Weights of a small mixture-of-experts language model, trained from scratch on English Wikipedia.
Size: vocabulary 16384, 49.4M parameters.
Experts: 12 experts in each of 13 layers, 288 GELU neurons an expert, a shared expert of 576 neurons.
Training: a variant of Muon for the experts, 255M tokens.
Below are experts of layer 9 (counted from 0) of a mixture-of-experts language model. Rows are named router (the router's row for the expert), up (a neuron's input weights, with its number), down (a neuron's output weights, with its number) and show model dimensions 128-191. Each number is 200 + 20 x the weight over its row's rms, rounded and kept within 0 to 999.
After each expert's rows: "comes before" lists some tokens at least twice as common just after its tokens as in all text. This comes from a sample of Wikipedia text that the model never trained on. Tokens count by the router's weight.

# expert 1
router,200,213,187,187,195,205,206,191,185,197,197,190,200,180,179,215,190,204,189,205,198,183,186,193,226,202,194,198,222,204,238,244,214,197,202,190,207,201,178,182,218,187,196,154,183,192,192,218,196,223,224,239,215,193,204,185,197,178,168,151,202,201,184,195
up0,217,199,207,199,230,208,195,216,204,143,190,189,178,222,181,208,199,201,204,241,218,246,210,211,206,229,231,176,197,211,205,221,200,180,191,199,174,164,190,220,196,155,204,217,220,151,177,210,172,224,237,186,216,194,202,170,185,216,224,209,230,179,228,210
down0,175,185,197,191,199,190,198,174,177,223,192,205,260,191,180,201,192,183,205,181,199,185,173,195,175,171,221,214,206,200,187,195,195,213,175,196,186,200,225,227,184,182,216,174,192,228,189,205,200,213,157,225,185,176,213,223,203,169,204,166,186,193,201,174
up1,174,205,199,196,197,198,164,189,187,222,193,219,210,223,223,188,172,196,218,188,166,192,184,214,189,207,178,185,211,213,216,217,174,236,189,220,210,187,209,235,206,226,200,192,224,208,152,215,208,215,215,217,231,175,192,206,208,192,212,203,223,209,226,194
down1,206,202,209,214,189,224,239,173,203,187,211,210,189,219,212,197,184,205,209,216,191,192,224,180,207,222,187,215,182,211,156,216,193,180,205,184,175,185,234,175,202,241,180,204,193,194,201,201,216,215,227,193,196,207,220,165,179,195,184,199,250,239,204,225
up2,199,197,192,178,229,218,176,193,181,211,223,153,213,158,195,182,209,187,179,158,213,188,184,182,179,218,189,218,196,223,182,165,169,223,202,184,215,167,208,205,208,190,189,209,212,203,197,191,182,191,200,189,202,215,203,176,183,162,233,212,214,200,178,198
down2,185,183,203,166,202,167,182,223,178,175,191,180,180,202,197,176,194,220,176,210,201,231,205,195,243,190,180,222,209,201,215,204,214,227,187,213,225,233,195,194,246,193,234,204,196,232,220,209,204,208,194,174,190,182,223,210,214,210,209,232,188,248,222,209
up3,184,243,230,209,222,194,200,205,233,194,220,215,209,194,171,196,161,210,210,195,242,187,179,207,205,162,194,191,202,174,190,205,216,201,201,210,228,181,147,211,226,211,200,196,213,192,171,176,176,195,212,224,256,179,200,142,211,190,186,201,215,176,213,193
down3,190,180,196,176,169,233,188,197,193,198,168,191,249,202,208,190,215,181,209,221,192,207,194,199,191,230,205,238,240,196,199,208,230,191,195,199,163,201,192,181,198,210,181,222,173,242,193,218,177,156,208,178,162,235,192,229,220,203,184,208,192,198,201,206
comes before: " the", " a", " his", " to", " an", " that"

# expert 0
router,170,210,170,181,209,185,190,157,176,202,235,185,193,207,206,192,214,238,176,231,154,186,202,210,217,213,220,191,177,200,215,213,213,211,175,214,206,206,225,217,232,211,230,212,225,198,217,239,217,188,225,200,189,165,186,213,216,200,226,175,222,194,201,210
up0,155,220,199,204,169,145,209,189,220,203,198,181,170,209,187,215,221,191,201,172,227,209,165,200,189,206,229,170,231,168,175,175,197,159,195,222,233,197,152,233,190,205,196,229,237,189,196,211,203,158,172,195,199,207,213,220,182,170,214,167,211,263,169,223
down0,212,177,191,213,179,216,178,208,166,217,192,193,213,167,216,197,205,225,192,198,207,214,210,200,187,176,193,175,161,222,208,220,202,221,201,176,195,225,249,194,220,221,196,174,206,219,203,194,237,255,217,202,195,190,193,187,142,221,193,235,180,179,208,217
up1,202,234,223,182,174,204,218,191,179,210,219,198,194,198,199,204,205,238,195,196,190,223,198,189,210,150,204,163,183,181,198,224,202,195,195,214,203,191,184,211,226,188,192,198,181,212,196,229,212,161,205,200,220,195,159,193,203,188,198,219,230,220,198,176
down1,216,195,209,209,196,222,231,185,193,216,208,201,230,189,219,217,209,192,193,218,206,180,201,170,218,208,187,173,202,197,213,181,232,250,178,165,211,156,188,218,187,199,225,211,203,222,197,214,190,177,181,208,216,250,216,172,175,185,200,239,216,174,159,195
up2,227,178,187,191,197,155,196,207,224,177,210,196,218,190,213,219,212,172,181,240,188,210,215,209,201,219,208,202,181,178,175,138,192,226,181,226,224,221,231,203,185,178,206,186,202,180,231,200,237,188,238,229,166,167,205,216,212,182,171,218,221,181,144,185
down2,224,213,244,200,207,191,192,199,221,207,190,159,187,217,233,196,196,202,195,188,193,202,221,220,225,230,228,213,186,221,214,191,199,230,211,172,216,180,215,192,183,165,203,243,207,219,198,214,177,211,173,174,213,184,212,187,178,210,192,164,161,201,182,219
up3,191,208,207,204,191,207,217,189,191,207,237,196,198,157,171,138,213,194,204,186,221,190,234,197,198,204,212,214,217,199,210,201,200,219,220,206,237,184,231,176,200,168,218,189,188,230,212,204,200,182,186,216,217,218,185,193,221,191,224,219,205,184,229,188
down3,188,180,212,218,245,197,200,211,191,222,202,206,196,186,224,190,151,146,206,209,206,173,190,224,200,199,227,190,186,208,200,201,176,197,192,214,169,199,201,195,184,179,172,159,184,167,195,180,210,214,157,200,173,238,197,190,176,182,169,203,196,186,212,187
comes before: " ", "0", "1", "2", "3", "4"

# expert 8
router,193,194,195,249,197,160,192,213,174,191,232,235,225,187,181,188,215,195,206,165,174,216,200,220,205,162,187,188,211,162,206,219,202,250,179,210,183,210,194,224,229,204,232,201,184,213,201,194,240,204,177,172,207,205,246,189,200,187,227,200,212,193,183,170
up0,244,194,173,199,198,186,219,189,178,194,184,174,189,210,215,197,201,239,187,174,214,210,211,223,197,194,179,205,235,189,191,240,178,200,208,195,221,178,163,205,193,207,204,227,183,187,222,190,202,186,199,197,213,183,192,191,238,201,254,207,212,211,176,164
down0,221,167,230,222,226,203,172,209,191,216,177,216,136,206,204,223,187,258,215,210,195,197,178,187,198,201,213,189,177,181,207,213,208,201,208,202,195,202,212,191,204,208,205,197,215,181,162,171,222,216,205,216,203,193,184,229,215,198,153,174,190,202,202,183
up1,193,188,192,212,197,206,172,176,185,191,249,217,188,193,201,213,214,159,226,184,212,208,204,240,231,183,206,226,170,224,203,171,217,215,170,198,194,206,192,187,190,176,185,222,219,207,205,201,195,209,181,203,238,178,161,196,182,216,227,207,198,191,171,238
down1,211,197,230,209,197,157,212,203,224,193,218,228,162,225,198,163,193,211,188,192,202,202,210,190,186,230,171,228,179,208,225,203,179,197,214,199,234,186,235,191,207,209,192,178,194,206,215,174,207,214,237,208,143,181,193,209,213,187,188,205,179,195,211,154
up2,202,243,181,189,206,200,216,232,135,205,231,230,200,187,196,214,185,179,200,193,237,222,225,177,191,229,189,212,215,197,189,179,195,213,193,191,219,206,187,207,189,180,189,240,176,162,194,193,199,214,218,233,235,181,173,205,239,176,214,222,185,198,191,220
down2,220,184,186,199,214,216,167,172,232,202,204,163,201,197,228,196,157,208,223,178,188,198,157,207,210,188,225,185,195,198,200,205,214,236,199,195,189,188,235,199,220,181,236,174,234,204,211,188,194,199,217,207,179,219,180,177,191,255,203,214,178,222,228,229
up3,176,207,191,211,180,205,201,223,203,209,172,221,208,168,215,206,194,221,220,221,197,195,201,196,196,192,190,166,234,216,181,213,204,156,170,246,201,214,142,204,203,204,186,211,231,192,188,175,203,232,149,204,213,197,193,208,178,141,197,204,204,190,230,167
down3,208,187,169,194,200,250,202,195,208,195,206,212,201,241,210,182,201,188,181,181,240,212,199,191,202,202,187,191,161,172,193,192,178,231,191,171,198,215,220,210,178,216,245,230,201,226,205,211,200,204,228,228,209,188,216,229,230,199,214,226,181,223,180,208
comes before: " ", " The", "201", "200", "202", "199"

# expert 2
router,155,229,196,205,222,211,221,207,189,217,214,188,190,196,191,214,185,209,197,210,206,200,181,219,211,214,199,197,203,194,187,218,230,217,209,233,170,173,191,209,205,190,179,204,182,208,228,210,175,191,213,175,225,197,188,181,210,175,210,197,213,203,161,178
up0,170,187,261,178,218,221,205,186,186,206,202,190,211,163,179,164,199,209,211,218,213,205,225,201,221,198,199,214,190,200,191,220,184,194,217,192,180,195,195,229,197,207,230,201,219,208,202,206,197,177,144,183,233,215,221,179,204,186,163,151,194,195,168,199
down0,197,199,220,238,193,213,194,165,186,205,195,169,189,205,186,208,188,166,206,204,196,188,198,180,198,174,207,237,200,222,209,194,207,216,182,197,183,188,234,181,207,196,177,178,226,199,209,195,170,222,213,210,209,167,149,202,218,179,218,229,176,212,216,208
up1,198,187,182,184,188,210,199,242,181,194,223,218,171,176,208,190,198,209,190,190,206,195,195,210,228,204,183,181,195,213,177,207,177,185,185,230,192,219,183,187,259,237,204,201,170,201,208,215,199,207,215,183,170,201,204,221,178,185,214,156,193,209,198,214
down1,193,220,204,220,200,195,198,165,195,216,210,171,192,204,212,174,225,201,207,202,209,230,185,189,206,202,210,214,205,196,239,179,242,198,178,195,179,175,217,231,163,200,184,186,179,210,186,197,178,213,211,226,202,229,149,217,195,187,195,200,222,195,246,188
up2,194,176,210,158,194,172,158,179,167,159,215,242,183,210,219,213,169,198,254,193,150,158,198,213,196,173,230,179,195,204,192,177,180,201,222,222,210,224,169,196,193,181,186,176,219,188,225,217,208,197,189,232,178,207,194,216,188,239,190,193,170,184,233,193
down2,180,179,219,221,210,212,207,195,197,180,185,219,169,187,218,213,225,200,178,176,208,189,196,171,212,210,173,154,200,163,160,217,223,199,209,216,193,202,184,213,204,221,184,196,234,206,196,168,176,218,197,182,191,159,218,222,225,211,182,163,183,166,182,193
up3,213,182,204,229,159,222,179,212,199,201,180,170,192,198,210,204,185,194,188,197,191,194,212,199,198,224,214,200,227,157,173,185,172,180,194,245,214,196,208,210,246,173,201,207,220,209,169,211,224,191,214,200,186,193,204,214,211,220,243,214,183,168,176,157
down3,179,196,176,195,217,202,203,191,216,196,208,188,187,209,211,182,211,187,206,205,221,178,194,195,194,199,180,200,214,231,190,208,202,172,217,164,172,221,215,189,213,177,190,235,187,195,206,213,195,225,191,208,182,154,215,205,149,177,163,202,214,238,185,205
comes before: " |", ".", "–", ";", ":", "5"

# expert 5
router,178,201,196,213,191,195,175,165,194,188,193,179,267,187,176,194,209,213,207,215,133,195,228,223,212,220,215,184,227,217,223,202,224,230,201,213,243,164,207,214,206,193,172,184,236,204,201,212,198,193,206,194,208,213,221,187,191,192,198,191,196,196,167,157
up0,207,178,176,192,196,183,221,238,194,183,183,179,216,179,216,223,218,174,205,201,179,200,191,217,179,197,217,217,216,193,178,211,218,211,207,227,206,181,232,215,209,186,191,205,234,218,231,208,195,228,215,186,200,205,146,209,228,225,183,217,230,196,189,208
down0,172,186,189,172,203,208,187,225,198,216,216,171,194,235,162,205,180,222,164,208,209,205,226,187,157,200,184,206,238,213,191,202,212,168,215,177,183,225,203,211,189,203,185,169,210,230,196,209,224,175,205,200,219,189,207,213,168,211,198,175,213,220,168,203
up1,186,240,226,197,207,217,184,218,168,182,211,190,185,203,162,211,205,155,206,190,177,191,210,182,191,149,208,190,187,173,172,211,190,201,194,205,164,179,235,168,224,235,202,199,175,249,194,195,226,189,218,229,202,222,199,188,225,168,214,219,218,220,144,202
down1,195,190,214,241,214,217,187,198,179,215,201,186,186,207,212,188,231,229,168,199,224,169,194,231,167,163,184,238,203,177,215,214,194,208,183,201,218,190,200,197,174,200,217,199,162,183,203,218,191,219,205,213,201,213,217,199,213,223,226,193,197,190,187,189
up2,200,198,202,182,158,202,174,200,207,182,219,182,234,202,202,213,165,229,207,211,191,206,172,194,196,215,199,198,154,192,212,226,213,219,186,203,176,214,216,228,260,216,206,168,211,176,206,212,189,210,216,194,205,162,195,201,170,220,186,164,199,207,216,190
down2,197,208,196,218,242,186,218,185,182,190,202,206,180,192,204,190,210,212,193,206,230,190,191,228,191,185,206,192,171,220,197,226,194,201,194,228,199,201,167,194,185,217,216,185,189,242,184,202,195,237,195,194,196,204,204,245,261,191,213,212,203,201,218,206
up3,168,207,167,178,191,193,215,207,187,180,211,205,215,188,194,244,212,185,217,203,176,210,213,176,195,210,211,233,198,209,233,184,218,195,213,194,172,234,205,194,185,214,184,211,210,186,209,209,217,202,213,193,204,224,209,158,211,231,217,176,210,173,202,196
down3,160,203,202,219,221,225,183,203,214,223,192,187,249,205,190,165,183,188,192,214,206,208,210,211,197,212,203,219,217,195,186,212,194,177,212,231,200,202,172,237,202,183,211,199,176,204,197,203,178,192,196,218,210,237,204,255,186,185,191,184,197,195,163,180
comes before: "-", "|", "==", "===", "The", " \""